{"n_layer": 12, "experts_per_token": 4, "d_expert": 48, "d_shared_expert": 128, "activation": "geglu", "init_std_router": 0.0218, "lr_router": 0.000678, "norm": "rmsnorm", "norm_eps": 1e-06, "optimizer": "soap_variant", "beta2": 0.99, "batch_tokens": 32768, "seq_len": 512, "train_tokens": 308900000}
Below are experts of layer 4 (counted from 0) of a mixture-of-experts language model. Rows are named router (the router's row for the expert), gate (a neuron's input weights, with its number), up (a neuron's input weights, with its number) and show model dimensions 0-127. Each number is 128 + 32 x the weight over its row's rms, rounded and kept within 0 to 255. Numbers have three digits each.
After each expert's rows: a language model's description of what the expert responds to. This comes from a sample of Wikipedia text that the model never trained on.

# expert 37
router:143111098136124119114167157180152170174105083109135120123115128134106176128116081083083117149148108163118163151152090197124137129092117154168108183113071156091113151139064138091137133137167155202113118180133166110129123148146166131199117075184073148150174123170107108193121166161126096206072138115157079106136063099101101108172130130149172117099109055152090119128104129130115135119123
gate1:095177069047132067194127150158163112119124134113106174082149173153155146139127112113075188124102184118091121170161151113083098165179180135172184146107166118131147170087092113114109196125134074138126113130089120157118127136086082133122137132106123135111093125128184091079106102149056166154109120111057081100173178114115098098135153118147110141096121107181172098137139119135125099153118
up1:090083144119105105219106135138124148080125117110093157115116103137151123099210052134112053085096107107105140091115171153183120159150145116148121106210097156114082111128070105105094163156156122197101143151118132104128169117090149080131172096120091133170112151106114113174150140141146137141059135112130121105174155107082133171097140163095082133144131101222159139132132114113157153095101
gate2:053149122157157149141068197139134170069121080123105189124109128104082122112158120128122170049133164095134148148081080182212088161163166089112133138064124094106152118167136140168137181111171171162105132165153154079146125118126118150130165088139145145162166159154105147171078140077135138125130122159163124134121134128136092114098161144126133134127113129132073144158089174136183198084134
up2:135085134160135086092143101107150118124133124153175065160188128091141149199109083113107103170112086123140155140161150063075129141116111100113121148130150168128113155172166123091189066163074106082144136087023093158140091107106179123167095101112152090122087063148133091095124133154107147138111132120112134114145156082125114121172063147137120103119158146138149109135177100095065098193121
gate3:181108129073142045198154038107099156123145194069170172144128075106113120127165115135111109147197151158132143145174127131111154172162120118131117112105138122158123148199091139177148151131120124137102155143114087124115136123098124087162125186118107137136152151135132112115144140122133103161138102123142159120147115184146088127144125179108064087150105163097149031128096124082131223161129
up3:118141106100144132127169110154102082087143072102118144140141154119095187087170122123129096140152177127120135159165162149097109142103139098156054170125047156090131153133213120141064153133128157105142102143165168098147187164167091150143113128123124146168106174120168111114178090167156092104133170134160069097161136126104064133124148103131144107138186112057143093087170048163134147138104
Possessives and pronouns. Possessive 's and subject or possessive pronouns such as his, its, their, he, usually just after a clause break.

# expert 61
router:095191138098109134172129115129110128106169117088176088183148135128103179101118113129172154143091137159156055148077128146083190131105101153171085136131160071183200106197164114170099103154153151198115089116154101116108159154149165168125122083130139136188110107175108184096122188118146102086145156141114080121096127167149136140136151104128134130147113165147156153191087160152105165159120
gate17:095148127128123121184213125120086134097149108099168145137129098122111135147155111129128132161109140097131065099113165130093162074081159145057174172155124110164184183188120113116089173105122121165173143114106098142061115095159115187094144107086119158161100093083194164073176164098143138115164109139114108171136142174108133192096128125106158152138108100141126148134158173166155197096097
up17:134125149113128155130183122114191094147088164147111116122088110173120138110124159135124169135113132142112119151103149075106090055067148184153149182127184145155187104099115137139137139125112130159158126070082112209153147153075215175109106086130134089123113137142174132073187135125147166184170133172106166150127151135071123175126146168198154149174154092120091153147153142126177125125139
gate18:129129132135165126167169172147110126174155135158135143125185187113153106083130155153114139126123123132139138118095147179203121167108141067137071128122125132090145133190124000067080122098140128133144110118147155109134123119156122128123186118096188184191129108168139168147156133066124120110123153132167095156124090145129103200182144133121178140179102117145181160120088150107112170167115
up18:144134117117096116158136132096100073090121118115147156119091099129029121173086107096108018116142141149159101150121184154124101129058138143131116142167158139176079146145159171110106145107139124139161110093117129129181128155175131132170069161110128143134113154087075093125165119126153062118144130075099066100149052079061167097115092113101139167121130124081126143169110122133171156160120
gate19:168118114162184133130199115150122073101108091138111141117113120108125137094136145068123158159098138103095138136059085194130156143147122105146138095113147096133201113120165088167158101090100174150134143085148115099116102086150127141190084099079201130159139150183154164137105140119115188141113146108149187133118098140098162057115143204104115107101090106121104126160081081133197079161140
up19:109113117121128165137099161118165152093122174144148153144120122199161079087140137107131140153152117084087173119164148061133095073180148135091147160119088124157135211141118199112141109165148079145119102144091155192167123061143116079143084188181084105085166164129130107130108102117094132133148111154130061160146143111164175094120096126175097144082166108151179114098154131106100114074160
Capital-letter acronyms. Uppercase letters and pieces inside acronyms, codes and abbreviations, such as PNL, CIC, NASCAR, WSJU, USA.

# expert 56
router:147188121129097093112187108120143114126107114178191109116166111142150188147142152179118124086145091103084167125186079145107146103164177111119149179117089133105104177119159167086175111110098136114112137119111141165122150063169160107098144123142082148182146111179089140196118136155153087134138107199116170134086164070080118121099128204134171136089141130135109085117101115198099127171124
gate1:086117107171129178143061156061102123109182105149104137146155168194137154133066130116149151121018150098132106127135109118162140128116122158136138162113137133181176111226151120070139140142139167108071084109116095152118101110159143160136104087139152218121077180063149132175128154083123138087141163113080110149133172113144118129114092137088082156128127138102131148133112113166129114110145
up1:108117117104130104112091113143108109204135053111158075128149086102207146123100184108095150167124107087148131117141125092144118167120075163126119075074171178099161096139102170112099095139123152149125084115142111105155129083147148110130195100106126110115150106151138152165109027153132131060136141120154095115081121142114115066112130147139154139137133186201172047145139155145113077128104
gate2:124145094118127162130098182161172123105140108138115171100119103079160115175130059173102096129108168122087138108146119105112089183076145104085135103108172164228174161112140135093146135084143143105070114135172087120095175090137143138049108133128089147132138072094124140101103081109064070139146137141116102114117144094114117203083089108168099118159085142102146123119125191129126188112131
up2:105127166129115135123110161185144119132179146150105121137148128124136074123097177067107135123177112099061107132076119138076132174131148149166131159146181192124101106150111061079129117146086121130171155110139099133077125199105155178119098102142104091100069156146152131055142135125149142154099130110058151143087130212158133226114154142109081144142137102163109171128096126118167159106146
gate3:121223078109090060168182108192139111189175122138112109067097138139154150111114149163108093101150108071113113150129088182121160137124208156130138145105095100106139098136142124114152165126125168111098119082072145181057132176143129136101080096100179185115154104165168144130087132123120156158138100156140080137100104118115114109164092147157100141106110199132123115107127169167137183132148
up3:090132103162133147170131150088123136100105148101127159142146051186145072121094115097130209102115108114052124130127127127126125120177121128155099104121114139110066081102110116136119082136119207123146160131097026100110143153127209155105134162155135193116115161133147158161116129167124179190122137115101197152141174162145114119109208112107175141090154095097124109169124123155144151095124
Infinitive to and relatives. Infinitive "to" after verbs like managed or ready, plus that, who, which, would, and sentence-initial words like In, As, By.

# expert 38
router:141129108163138150094213161103114071199128087155095117164144111115077113098103195082063105116167110113148139121074086116156095102195146155142138105092165114144182157138138149154140117128087125154133101124132157168129151119141170200101123093131126126111160093146105150158078154108136133118129168165180118130069056140143153071099144121130131124124070092161076084203099136105139150169109
gate17:195123061159128119135100204118070191149162198115165119108171101133102099107108125129167130155113101078110102158066114083088115135107144175088115150076101099158121111139146107151138144157132141154086107147191166120155123145124106148142186135111123128129105189095140135118129079098145119108133138125178121151108101170125108106150080163098098143119063094108156076203063142171090190116112
up17:144135149164109152144177149154169155112201093091100105140103203214113135132049172123140162098134116130135102184149135132125182169170139124110127172141105145079134138129124115160149183167091100164142131112117100137077144156110081145105125113144151168129160100141149150066179161108077106112096169113139166062098151132149160094150094133164146110069160137137065109109174109157183121180095
gate18:142128101145144144096148179144116137159129155135140157147155127106114099137077092107140197100105203139074170114164075133111090103160124094062136109137079135175122131059176093098122136105055095130147110058102116123074145149157168091092116137111117131163104085116122158113123139077139168103097130100102161115089061142145136084146088122100098099137140099157109036114095079158195102132158
up18:075091113109112110143153154151171089116123154120150151125139056154189137136097116157109131150093206161111080172140190093063129121160070107168144114134105117113107150084142145106116162112068064080177170093074086103018106156087116093172185135126133131145114144106124121149140125155107161168123143072091133097120134107086135129114148147128073107125117138129106137074098156114182105110119
gate19:049131132104102099075158092123111136081174095093169126070183117128114141140163188143153133172157170182144134098142132164102114102130183125101131149183104113136118159126134130119090149125081140133167148174140137127054086099155087070073145142097148151131126110104194123158148116097090070074130131169128078142151118098167141132131045113109140190134097068149162119103150124082138117071122
up19:131124116146090152150047148171120137120139213165134165187142081162100112125098072153112100072136118160097095143108193112129147156137044111101101100159136143142106125120112132103065165103079103126068100075176123143160132131145128165144085177155132077123127127169121130087122115133122104104144171114080194111157140160147098118159150128152085059173174157091150080121101102180141155119139
Nationality and place endings. Nationality and country words and endings of proper or derived names, such as American, British, Mod+ern, -burg, -ian, -idae.

# expert 63
router:094134134085151146127122094091064079097071126130128177114110067103096142158122144163152106192140199141107099152109178137138125149141127184151111092087117114190121134113092138123154162132133145121095125116137193151137161053096140158152096172145104099174133171078094142105130068124133103146160163107112131109190166107100160126064130075125085132176075181102091129112158151128116195105080
gate3:118138109178136149105125166096066065111126127114166141160132125072121171147119159127138122170140168143085134142132085153183162203093164145153097139120120084165151160207121134154120141075066147121100169058146116139057094142120110161136134117109176096127161134058132149100160171041109173184153111083052112116173131120094134122139145106126115121145139143096131126071150134110137158116086
up3:130147128110123087181155108141086180102113181142124112159082148181108095060142138101157118144112124097199122109140094182149112088145166137061081162141118129113092152091135148150074100146177155138215083156106149070082117164073095109107106123111106158138170136144152144141093084154168133154070102132113128128071119157140112155158112103201140142097109104128180137136155126115092197182143
gate4:161151106139126138105141120148127112146068124187122168119089107149116171164129167177136112097119145160107149168170123134128128135096177117077139098126158157172147123124153126173113120133157153130116104076185132118136132126135216148118170147185063145155163082106149139077093211133129157188149142145067165165160066110216129169139140147126104112120184161139107114086102066119161146162070
up4:170109154147143129144094101102107131152158127196100086143122155076201150091128093089100104162129162146163124130163102130124192126138142109102179160162071142136113107095191142178177165124117103081162134172120107198188116169137107124108123156180139123180172116121126135120094116119161156135102060165174107122098109179118168121133080178133145181136049111148089135126065093155110125122170
gate5:162209106192174119136153143097148136122162123183141143098132154124151136162140155109129147191090158129110132139131099142166089166140169091203174146134133126123128179106149147171157066122131154141118162051109153135083092142163102165101108125094133141146122149080166145165120130139135176135108135057148120145163173151098103100124130107170092085102079088117099079170133159120182202087199
up5:143116094133148149114126074130137055176131092139120120144055103109086114105115071066104117141112156175104159192174058102120047096162141132163105119101162151144134201097085166132128088129089116149141066140137128166173177117128182160158098159138134143126097164113123131112075072167117106137101129158179187078108110084129113149129122080126142092101103106130109133121154115058153149094136
Germanic name pieces. Inner or final pieces of German and other European surnames and words with umlauts, such as Rö-d-iger, Roll-ing, Schl-ick, ö.

# expert 22
router:089106152103092060178111124138096162130155142113176178058113117147135059183074173151105127152132133119102152124142120067129097174120083140151144158151082110152107105149167074162151135121129184116133102109127093115123160158100093214142068119122166158078149176116116099160090094131165135152118088129122167120141155167147129094153145116143059126079149158174108140139169187161081165160091
gate1:162115078175097113165137109091076155114110085137159187093177112149079158144083133122138145181108123145044143109086110159180123127193169108074177086129102098103117092123158100111130131128118120136166169093132095048111117075185146160159095127152175166163158123169169177104125146141140160116100121128145103155148090123071066146071112114074110122112121076163144103134114117148147180131131
up1:116166070129095069127100102110148128140164148131112163138084105187161167139075120137175104154118152121130169149094095110190100147112129110103098182152094069144100111140139063141139116145091168151081111099157088149112124102231086215099125103150164167113159120127122118148150124159151098163072155129126153102108132175095099087122154125129039148168137158157129080118147139146090113131067
gate2:134158120176173143163134134111082101079136136121151155098161144103111109136150096165095116047104096092152136127159161130142112167229136117148142149138104149143167076077141110121103087093097133157107115107075141124099115106173078137149072121136063127140151119106139182150137112114073133127143105165138156129103097093124076117085135134111118127142179137190184098000136090162140099161111
up2:148168114169169146146122159084057101100095216191146143137185156132118088124124169173075118141136095098117150137078175126143124192125171198142088145070167149180122105111112102149172098103117165115104163145107143141138142070085113118161097102122139095151129127181140092138141144080115134091167091134108152164163123130136125045171128163095121118111170091204094132122134133139109082143148
gate3:104123131112184115153177183128116132123135112173119141101092137157119156118148118131174119199127168095094165119093090073101198168157115130094231127107080094168137100142135155160156093122149146172110185113118155194146138152093163157145140159193116129075168111157182145130113094114169071141131121103110225134132124082129126123135110139123091141138054100150135077116106115107126134177142
up3:110126097150151182120117124058132077211131097126094121167094148163125108088124097092131086075165204148143165102144131132148161139104143172097101074118130058135141209111065139115183101113088089103148095138105118151147115098140096168141113174137079150167097122156148099120133051135128118142136098144097169133139106118170103105109086170136158182185089148130145119161137095083153074117108
Mid-word letter pieces. Single letters or short consonant fragments in the middle of split words, such as Hard-r-ada, show-r-unner, wrong-d-oing, harm-onics.

# expert 58
router:126127103143162162115137140082148107125098077170106135127107134096135098131128104082116090106153132101141174050124078109168126107179159145132165043108091103170182132076095125137127191116154080169112144128086077094145142157148094108100121101152048121119117066134113149118085110135104133172107173120126058117144111120046167113090154159160101134104097066155092164098165163154128158143090
gate0:123157113125126078067147133157122126192137109155137157116171107158134157141161137109079143188161130148070130170154094109161096106089181098089154170120149146167166141142092105132126073126058154108152112129092140118169129168103161146117101081096124152161066106124157136092119113161050166122176175204165123155131164129146156126128156109131161140159149159116096127204114066081161183181135
up0:112087117147150135137179108125128105152144097170103142109119198078075056139133113099088141173209093108067099052149137117171167125087140048142165135119181157127132176129095132081152110162107153095107183166113094102151158104141092147051149123099115120128181092170145140136124094155112145112105101156179113122104113081119120160130116133113153154092084133113162165141132114163063154141076
gate1:143169096160145128172180110175133080166088126176156147129125104080155114129089077090122124128130172147165174155170174164140078146171218181127126086100179119186128113114106095203054085113116136111132162093179129144147042138181102146085135157156082124076163129156078155099136134124100143126093112119148104157122147148074131135122114160101160110133106114117120089129146144081105122116153
up1:138130100133176152149187101106147139157099141154155154135187074122120092100134179055103143093136165108136127136122114121093107140154148139122134097119133126116177121132053101146080120127123087163099181096166088189154175130127091093097106111153076133124152136145168119091099092072089103113110114168120104154119137176093161217154148151150214147179099085129121127217132126123132126126055
gate2:160141100170063091109144126134090069124055139091128085174134148130093107132112120146108136176139124141122115173103172092092145124165133123161154161162145150095200142120122092159185083099132110121110183151136108134059123158105075120058236134151106152079167138102131092134084143132132082105151121081117139111117104138162093118162113144140169101142088097114132075204131134131087175136165
up2:131140123097177153120171101109122112110077103173064165092124159095168112127132112127066098157177100112161158080165128146125144128113088136105148097134102095153153120085084085083156203110109102116097163135142134133049141117140081115106152124109083157115121148119135110153113074138136150145072138148158137086191073061095176116133203160155101095103131105155078167066149165168118101165173
Adjectives and adjective suffixes. Adjectives and adjective-forming pieces before nouns, such as -ical, -able (Notable people), -ic, -ous, and other, many, most, new.

# expert 3
router:102108119123143185149115138118130179099099118087114131077115094076125094152135109087145158175117137125185171087074166118116144157186180140076182091161180158105082129200160178095171119142131107102160147130108171093115121109120121107086160128112170108108193122172142082085059076108147144137147095098139150096141169128190116126158126159154105131114155068079126107077061133134110104119136
gate2:149185113170153124150124219102137084133205105110143176079116128194083165139098150111120128129095216077144138143112103181158111134163096097171147087102084139138129145131155136145168099084102196109121137151120085109095108111118156141148146085113198135077125143110100108181146141117108138124119080126098159149171112217121156069107119120105100123094107140138180090135135129085146112158091
up2:161090128133043116100103107195120147197113086156185145062106121091155153124141126130075142108124113164159093104107127095099122122166129123083130147139183147036120122140124153125034093176103082110169101133158075105118177114163119136142076105124098127125110101119124161096152118201189087133124128141175086138131095082123130135144102131135121140163158106086115133156115175120125210113117
gate3:181076097096144093058105187159160120116117091153076128102076160114085135101115163133079088147118161110123103091117108109127149189155168125162120115155182135089167119074135106189138102101134093133094224106127109142171104130149123115140140124095116077156087114140109140163067147074159112179117161110109144144157135143092109114133098094071096105150126169129112138136039176150081101141096
up3:133130113086097160106149095148104071105177114099135102145153079104115107117119161132121172111156129134123139160084110146111130157132077193120080125119161090027150108114119102088092144147136167080121097143109168146098139102153153112129147144149097118138099144111124077106142166155148134138112195111129097123082085158114145109185140050155255141067076129135190088129108138137140122095110
gate4:154164122115158128103118119171138173122159175131123162046132134102161174169139002153114095112098119142131140125122119138175178177102108142110090149072187173126153136164161162118151101118153202162088165115159103102118101129139187152127036126178131151152112068120113107075127126107101152183124101102150147135095083124156115102111130095113081107146127147150115134141089141160103154107072
up4:132205153134172152070169105096138153152115130125167103119117126122131125134108153117061197116157138149136132085168149131117091127094158194124128150169082144110123095087079149121171125132144143135156103117105102130134118042087197148149158123128093077045102068123188148071096125142174126083119159137102094153099108102140123062149164088162136125121104145168149176131182193160145132123119
Table and bracket delimiters. Column separators in wiki tables and opening brackets before dates or ages, such as "| ", "(born ", "(aged ", "Mayor (2020".

# expert 14
router:196101128128150142123168146092157150164088157178104104139134189098166141151115157150139211094160116145050152122118127138145170105110150145094170090155088087176145140071168167091155081101106127192070150116143108128143119131077155141130136136135128082131075052121140124151108168146113128164157098152121077143092144187114123131169156150107102124127089153150201067176128183088118123141132
gate0:146157114106104073099096138143112115122148093162153176079115142119166162112096144098144138142147114122107097107158186175131173121076129059155104119072173155185154155161127147065093116126126111081100092110130072106141098120134167114163134146115165134158139170092091177131128154130085125155156106075185097153204156107120086157157108144200111115066162189108160170186139123116168155114086
up0:065118150116109161162162079096137169131176120131174111109078151136092123159160066069107079116107174129086162129068059133174143135113150174140130173127097064100162170098145156150127068123115106139149124197163113119113141108078079134099146144135124129076150097095234088173114093134160106133121127146103127147126159098127134154100096155114122144161120124121116063120120105089094191151094
gate1:113149149154125049076138117091122154224083127168171205112125153142077145156147174114160140113121133135173090119079107080142143119172215135156107139116105142104109149135146087131156112141127157108135103131115078093082117110136229131089178127123089136103147136158120080087125178141133164151096150142093105170097160171133089137122140110099167071116154173103144096169137138151148142132066
up1:132149135183109195140094103135132174150147133105136140192160141064156184147131017145157090136096090153098125138102127100075123118140050170116104137074152129205114089136079144083088077119127115091120141112130116109143094201092128164099094111092145145167091128115122139144126143126100125100110180122153148168157168160131127213151087104160092125104109105126127114127129119084125141127193
gate2:108156136182207119224123141102121154122116073158163214144130181114143131078111105208139183107100135144113133133116145181126147107151201101134125108067106104119103167149144117159143146110136167093100097120128141154173090121110151185140150113114200125138147135120127123098122174107141151107139092144135110129098181138126073151146140196084154106139161195145152064105118095136114137182145
up2:143136179100133113186129147172118101138125109103151155116141164104151095120143170112107101086083154151136109115095084110138113079104153128116176107099132148148131159127119105113121219132152154073111086105122180149178129123178172140161183118123171164155119201164128213117092130089163097171114072157076118162092116079126165113097119166079130129179174159097071144110147081153168087117086
Creation and publication verbs. Content words about making or producing things, often after was/to, such as found in co-founded, design, published, develop, film, own.

# expert 23
router:155111146122105164192120157081121067134130162171115176046152112066129137120110151098155055172141121135152176093128169171160129150088124141134096159147137129099154105166119103089125099135140093110095108159095094149163151107114123084103153197111201107146102165171111116093098132109151100115063113077123141134116114112114118078148171117169172143075118075147126183121179115144163045100131
gate7:158140130150125113128138176171153104164080145166150102118114115116102141088092189088145126141129102096146115139121060136158091092080141205131178178124153172132100106185113179126168101130096148112098185136086096103116142161152125109105108126119178082107152045120122159165137082144096175147113109116167113139117076116143054044166114133113154139145098139150138138122171187130147146119039
up7:123122117158087141169132212157182114173123142143133091153085073121161110111118188112146169104076141150203107154154113139104142097133177188122190107158100157143122121161139134166168087101072152100104181153183136123111102167098116133104147162133142125073115100100131083079099085061095110117152134146089076146136142091093087090121112184077105090175153134132168113148155165096118103135092
gate8:118167117140168214126141129078115148096144102147166104089111150117126094125082091089128107117160219130148144102103104100158143099141198150138188158129144137102095068161128091226120102111205154137097101102170099092116132171134169116125093122114102114092127196101149140108134112100099105161124074118102159192129166155161125158137120179135088105122126143097072077103161145148090136135150
up8:153158111143163129142095122166123124065152157095129150086136135122123148130188085104129096066190177174125118131197169147123129102139173090148165060111195159130143109125151109122151094102122137128161146114107143146153127120113125148121085043165091140091162125139145110103201162124093131058165125067166123151141167183158085147132146049137059098104140122126108136159107187106161137116166
gate9:147150145184131135108096109157151099144147088085138181084164169069139132068179077161120135080115155170117162175156086125137149127140105112108163124112108077128113079044118145125094109087173128143134191098157082163062138158154116155136143106128125185130049104123138116184150214184129136121130091156110117138105107159123070122134117132140080072092115158141155137118119080111122132167087
up9:145070142134101135130155113118104179099115115208103152094072117111123172146216105182155130103080124231182114154129160149137129141090155182097183079122163145183143078148098157141137098131082147099129081123079128163126139114155119124124117117129177119129159166154097113099119113101079070204173169110171121153145164104123156136098159157117091130136165119155138105152102126080142131083120
Line breaks in lists. Line breaks ending entries in bulleted lists, infoboxes and tables, especially taxonomy boxes such as Order, Suborder and Phylum.

# expert 25
router:164089108128116162105104127085127150186146148185168118133130143122141078221119112089129179122136087138134179101121111108084124145085131052106173148126157175172105141133161088150138104100148145103091127161142121126163138103149119182079154127148085126065110132185169104156144189157124112105103112186149091184122152114190098154134107196129083119176135167119147145084202156122089121144101
gate1:190144106143153101170160135104095116107160103096145147095110146108106136143117202157199142142047096197171131092107135160139159114124118131144076119074116085136119157142116149145109134093141159115111210156065100117153141096132084149073136120162140129081134137150120084128177078156117113145146077175126170157183105164157059144059067187101120115171107114136169124118124156103113130143111
up1:178160143104122116102131123096111167088090133120182124074095094143073133145117135155146139176150145135161111146090144162118151103172123111124138150128084153212145123101132165165159141120151125137126169152165174155164064136140117099144116142150163139158127054135095127117100129139211046147093145121175098132143190133157122123077084110170095116119057137145094105140096150107149219079188
gate2:157128134148141179112154143125109106129136134186169196093124165149067107081156154090114142123115107159157123107152082118136137085148176109164099090093172126181104136110182145134090062089114156093140136103116125131160086125087138138131163103145166107144149181077161132196090142090159141118165146068148114217142088170089141085166101124132164160147176102191149108147111166160173115186117
up2:146102122121127103138092107187143159124124168065101065142145110111144178165121114113089114106106091107145090145067112151116153162133114193117143145158137117146158141089147160126099146143109133194102098179097133090105152157140106117163141144084122106107133111203154131064123083099075129098141123214161107068208142156160086117126126122053100104131088143114097124204102149112106175090175
gate3:116121080115187131121165120140025129100113122146174135124112098088106074132184152138120132162152138119146091115123121184109101115092099165083154153093179141128102214115115102195153103100134122096108110118135151108121115149133098117099188172162122149119197155151124127035176107120123131163137126141148105086138102108181131176105180093086154130137090119078168159136118129115153171112210
up3:077146122162088119103168131123113129126148096092148137089113138100103050143055179098144088101160120183130148131174100176076167110065032131145092166177157096159129078145140118174135123139099047127160150108096109140086097161138179092123127152119068128099176134150178088119091144158124113139135151118080111112122091125135140105101123159149131122154123055170156144087075122166128144113150
Latinate word openings. Early pieces of Latinate words, often v or f right after a prefix, e.g. in-v-asion, pre-v-ents, expl-oring, ref-, rec-.

# expert 48
router:107110135150141121157135159083158104097138114146082209121100137084042123139079141148098179080197072110128136084176112151145113160177088121165116115098137140096130100131094158122147155129112067155087125151057099080112155108127186121129096108136148104107140204099150121123075185122160145122176128161170133138173168151132089110148187179100149134148087143137123110154153114131180185153148
gate0:144142107123200104160157132099087118146113123188062175162136126072128231091129104161097163087137125136137129115066127151119167128157202174172140147135110121121184098147096106123099118114238181132055158110101110107103166111140142146110170142090127113175148103146145088121102181125146171153135144114172134150153166108111105118179131098139101127142107134099111102166147085098128179121111
up0:121160140190124161133105149112174125149183069138081098122152065093141121140128120122086176113127129114146120122156101084093084131143095068157171171108123100147133129082055181105121125118108094124073133146108162131165116102163147110111150129055129123080113068128160099169138085099142137148067104139077191096110114199182117090153099148234156121108154127168142160116150117147138135133150
gate1:132143139171133097134144132161154140105169166144113171103099148115138140066145185113176116115130163117115063163124150160155108090194135097155088137098074097149136135189091162149117172097104146138106093080115094100119121185111107182150115155093164189093109140060118097123144174152053144118163147134145117078120196169146150076178139150081135143193140118135190100132108183129108145170113
up1:099107157083173170132137153071092095141093112128102073130147230144126161135115157099123106148097167172119104119190122103146115162090162105220100086123157110117123109136111089119117177119184127151171136130125124100138146132145147117149173138099134151150072108101075130145134139130110144177074118096136148135191088121102099165086090160142223152088105143097093197130164169161123092112126
gate2:154123096142189140157141100097117089123118072165119138129132157111136108136114122146101097105100162054160129115148103131118110105130170112165146108084123149156176114106148181242114100073154149144059164104095119119127148132110137154127125130145147118116141137109114186178214127111091109081151075146130143177118093144145075085188158158064175114117104115119130068102147058149136139195148
up2:182127134202178185137141157099136110092131135177141133117198129147137133085101122076105114149115123116156147127142101170164155069164102093175138108167165145079160163103165147150147121124110188134063139154080129077132111128099121149142139105175157157127146149097151114184125205170080121198127166132200111155103089141103120073159107188119147130137111104074091166132114094162168103119100
Suffixes and section headers. Word endings like -ial, -ight, -ially, plus wiki heading markers == and table headers like | Year, often near CJK text.

# expert 42
router:111141136161148114130100162113058082149155152174138139106151134117099114165156196138114137136183112060088152113124084110145118108104094136131076138074139134089167106127079050069079103134164144094150147109112165139138176093181090142155138130151156148123116093167150091136119125145160113062088099072184154137101096170194162070164185114140162130096160150098108120183147109146101081111115
gate3:141135141185097146104133158183116110143166151110188149103122111151172108156120157086112185125110131095099139134114068143158170136135197124123141175100151155168194134150176077166152099105075153130095113170163179133100129078177136166148145105129131156042147155152157158206118138117093135072163134114137135194174103105049112072115132142154152132116098194144157124161145102121128126136119
up3:124103122105120104162145085119195089171088075138140169197167163126102139120143087125137074158119110159208121163100158138105112129097131139187142119141163161070081172123127158118174104144151102111107124126099076126127120163156141128095149117081139095166111172095121133086159136123128095138186095119100188068089054174129115120166134142157080112094204162115125127121118143151130111218153
gate4:160085094140134136135125129131119139062148119141118159091076179151152135107100098147159088172072084046113132165042105152147140135139147131181188087131120100109136145066149084104111136093127142072105163090157151098154075150159109196114113123117230140129128136157140104119152113105093107152147107042111160154147180102142068146139113088101115125140109107105132180144090159137158113105143
up4:082159098116122105116069116154118110125121126118118156097156075106064196147174091164139114118127134151127111114118067139192132133069154154125167069150112125177168153092112106116103100120103160058143148140174119138175110122134109122137111124164104106116068062154122117035096143128071136105183082116140174131085073131144109096108118117097110165127150158105177173205135076179152132122131
gate5:142134138093125148163179143155126107156139088165148182045087130132129112097101162133093117146166127136063099170066123149169173154125177151045180113144162115113134193126149081136180088085153128168084193123110194159129129164125108102132124160091088156165143103159145121160110092097108174103133121158090166153121078136062115148089123096122145132165110148153111098161129107093106131145058
up5:191099147141151112093117162200115141077171155132150121078049144206071131157160117114092134157139084084089143112112175141151175102119126106098114139158113143100162116149110132112150094143136144173117179105161125123159114126107099110136082118144095128119151135138188124148077128134129186110094107041138212130104127086130131074142080184151104125075131151122091152099105129093118118057177
Taxonomic and foreign word pieces. Inner letter pieces of Latin taxonomic names and Slavic or foreign names, such as Actinoptery'g'ii, Ch'ord'ata, -idae, Vrbensk'ý'.

# expert 4
router:153143102131199129141144171124145095124155129122121138161152140138138137075126145151082165111149142087108147191120115087121113105119128101112162094069180159093193161099122127155097162118086133194095143082117070167161135110127181103167105121100072102088137115155151181146101079150107195131166161149102149122142092090138107095201094149154132126125154079187127111200052130080171110143123
gate0:124201079195169091177118153135106140113124150108117122134173080125097142112132179154059144129153149089103121155098145119142102142252113146090131135102125104159150115104151177120093134097073160148151187104075127149108119110100188118093080168150091162100112128122132069113130102122126165088108141189108147157100121139199116088158112174098127126160111110158113132162079157092184127108126
up0:205121086145117142109120158173112212113157141112091134095113107098175090126172145124035140147123083102137079110152117127135093198117123121103143116084177123098154134091115173173161124112147142162134171071097140095071134142088115162127139148166177147140146139176120150141092076115186155173175175140152178114158138114123102091121145142097132152152040137164130146187122169125155122118092
gate1:128133128130152114137194188105071166129148154104122132136075134055086087181073113119107142137126155162148132153171140092167126141107123103079086136091138136102109146158125098134126128159147177131114144089077137139123124176098134122153206151117180110132096134161129156138161192168186165034047141135121148176170118077159158111120128138137161126135084160108111134114128060165113189108088
up1:177128118162071169047115157149119136172174106100145084139110094126033131115148180124162140143140117093129115152161080171110139128152160097154109120135103122110085107108064159091133155136126185064185132087108122092107169092152081150100094188111162147170092104093122129109157157122162086148153097120161143114135154191098185129120152101154166083138082108056147120096117125123093160102110
gate2:152223090113128108142113116132116092102141144190134153113055125163221120097116163066125133123098196089150095157058141124096100161139144125139141110122144165128143101132096115153085161114111115160142078158110172088130160109148161166187101134145135115080144145098143130196106142145148151109085079160070136150135186144124116085166131147143141121112163137117145183159168141098136191067168
up2:087202085138135203145078093163122188099177120152137109145041160197135101117128174114170144091071152134142120161103173146076106102092070103134119081091094176080140138100148124135115156099077117135101112075143154125106094105108129162156093140156100166100190097135086088115110089151096137113126183111168133094138106171103122111123154142102132131162138129128195165150112130158111146073140
Noun-forming suffixes. Noun-ending word pieces and whole abstract or common nouns, such as -ements, -ation, -ance, -ity, music, government, message.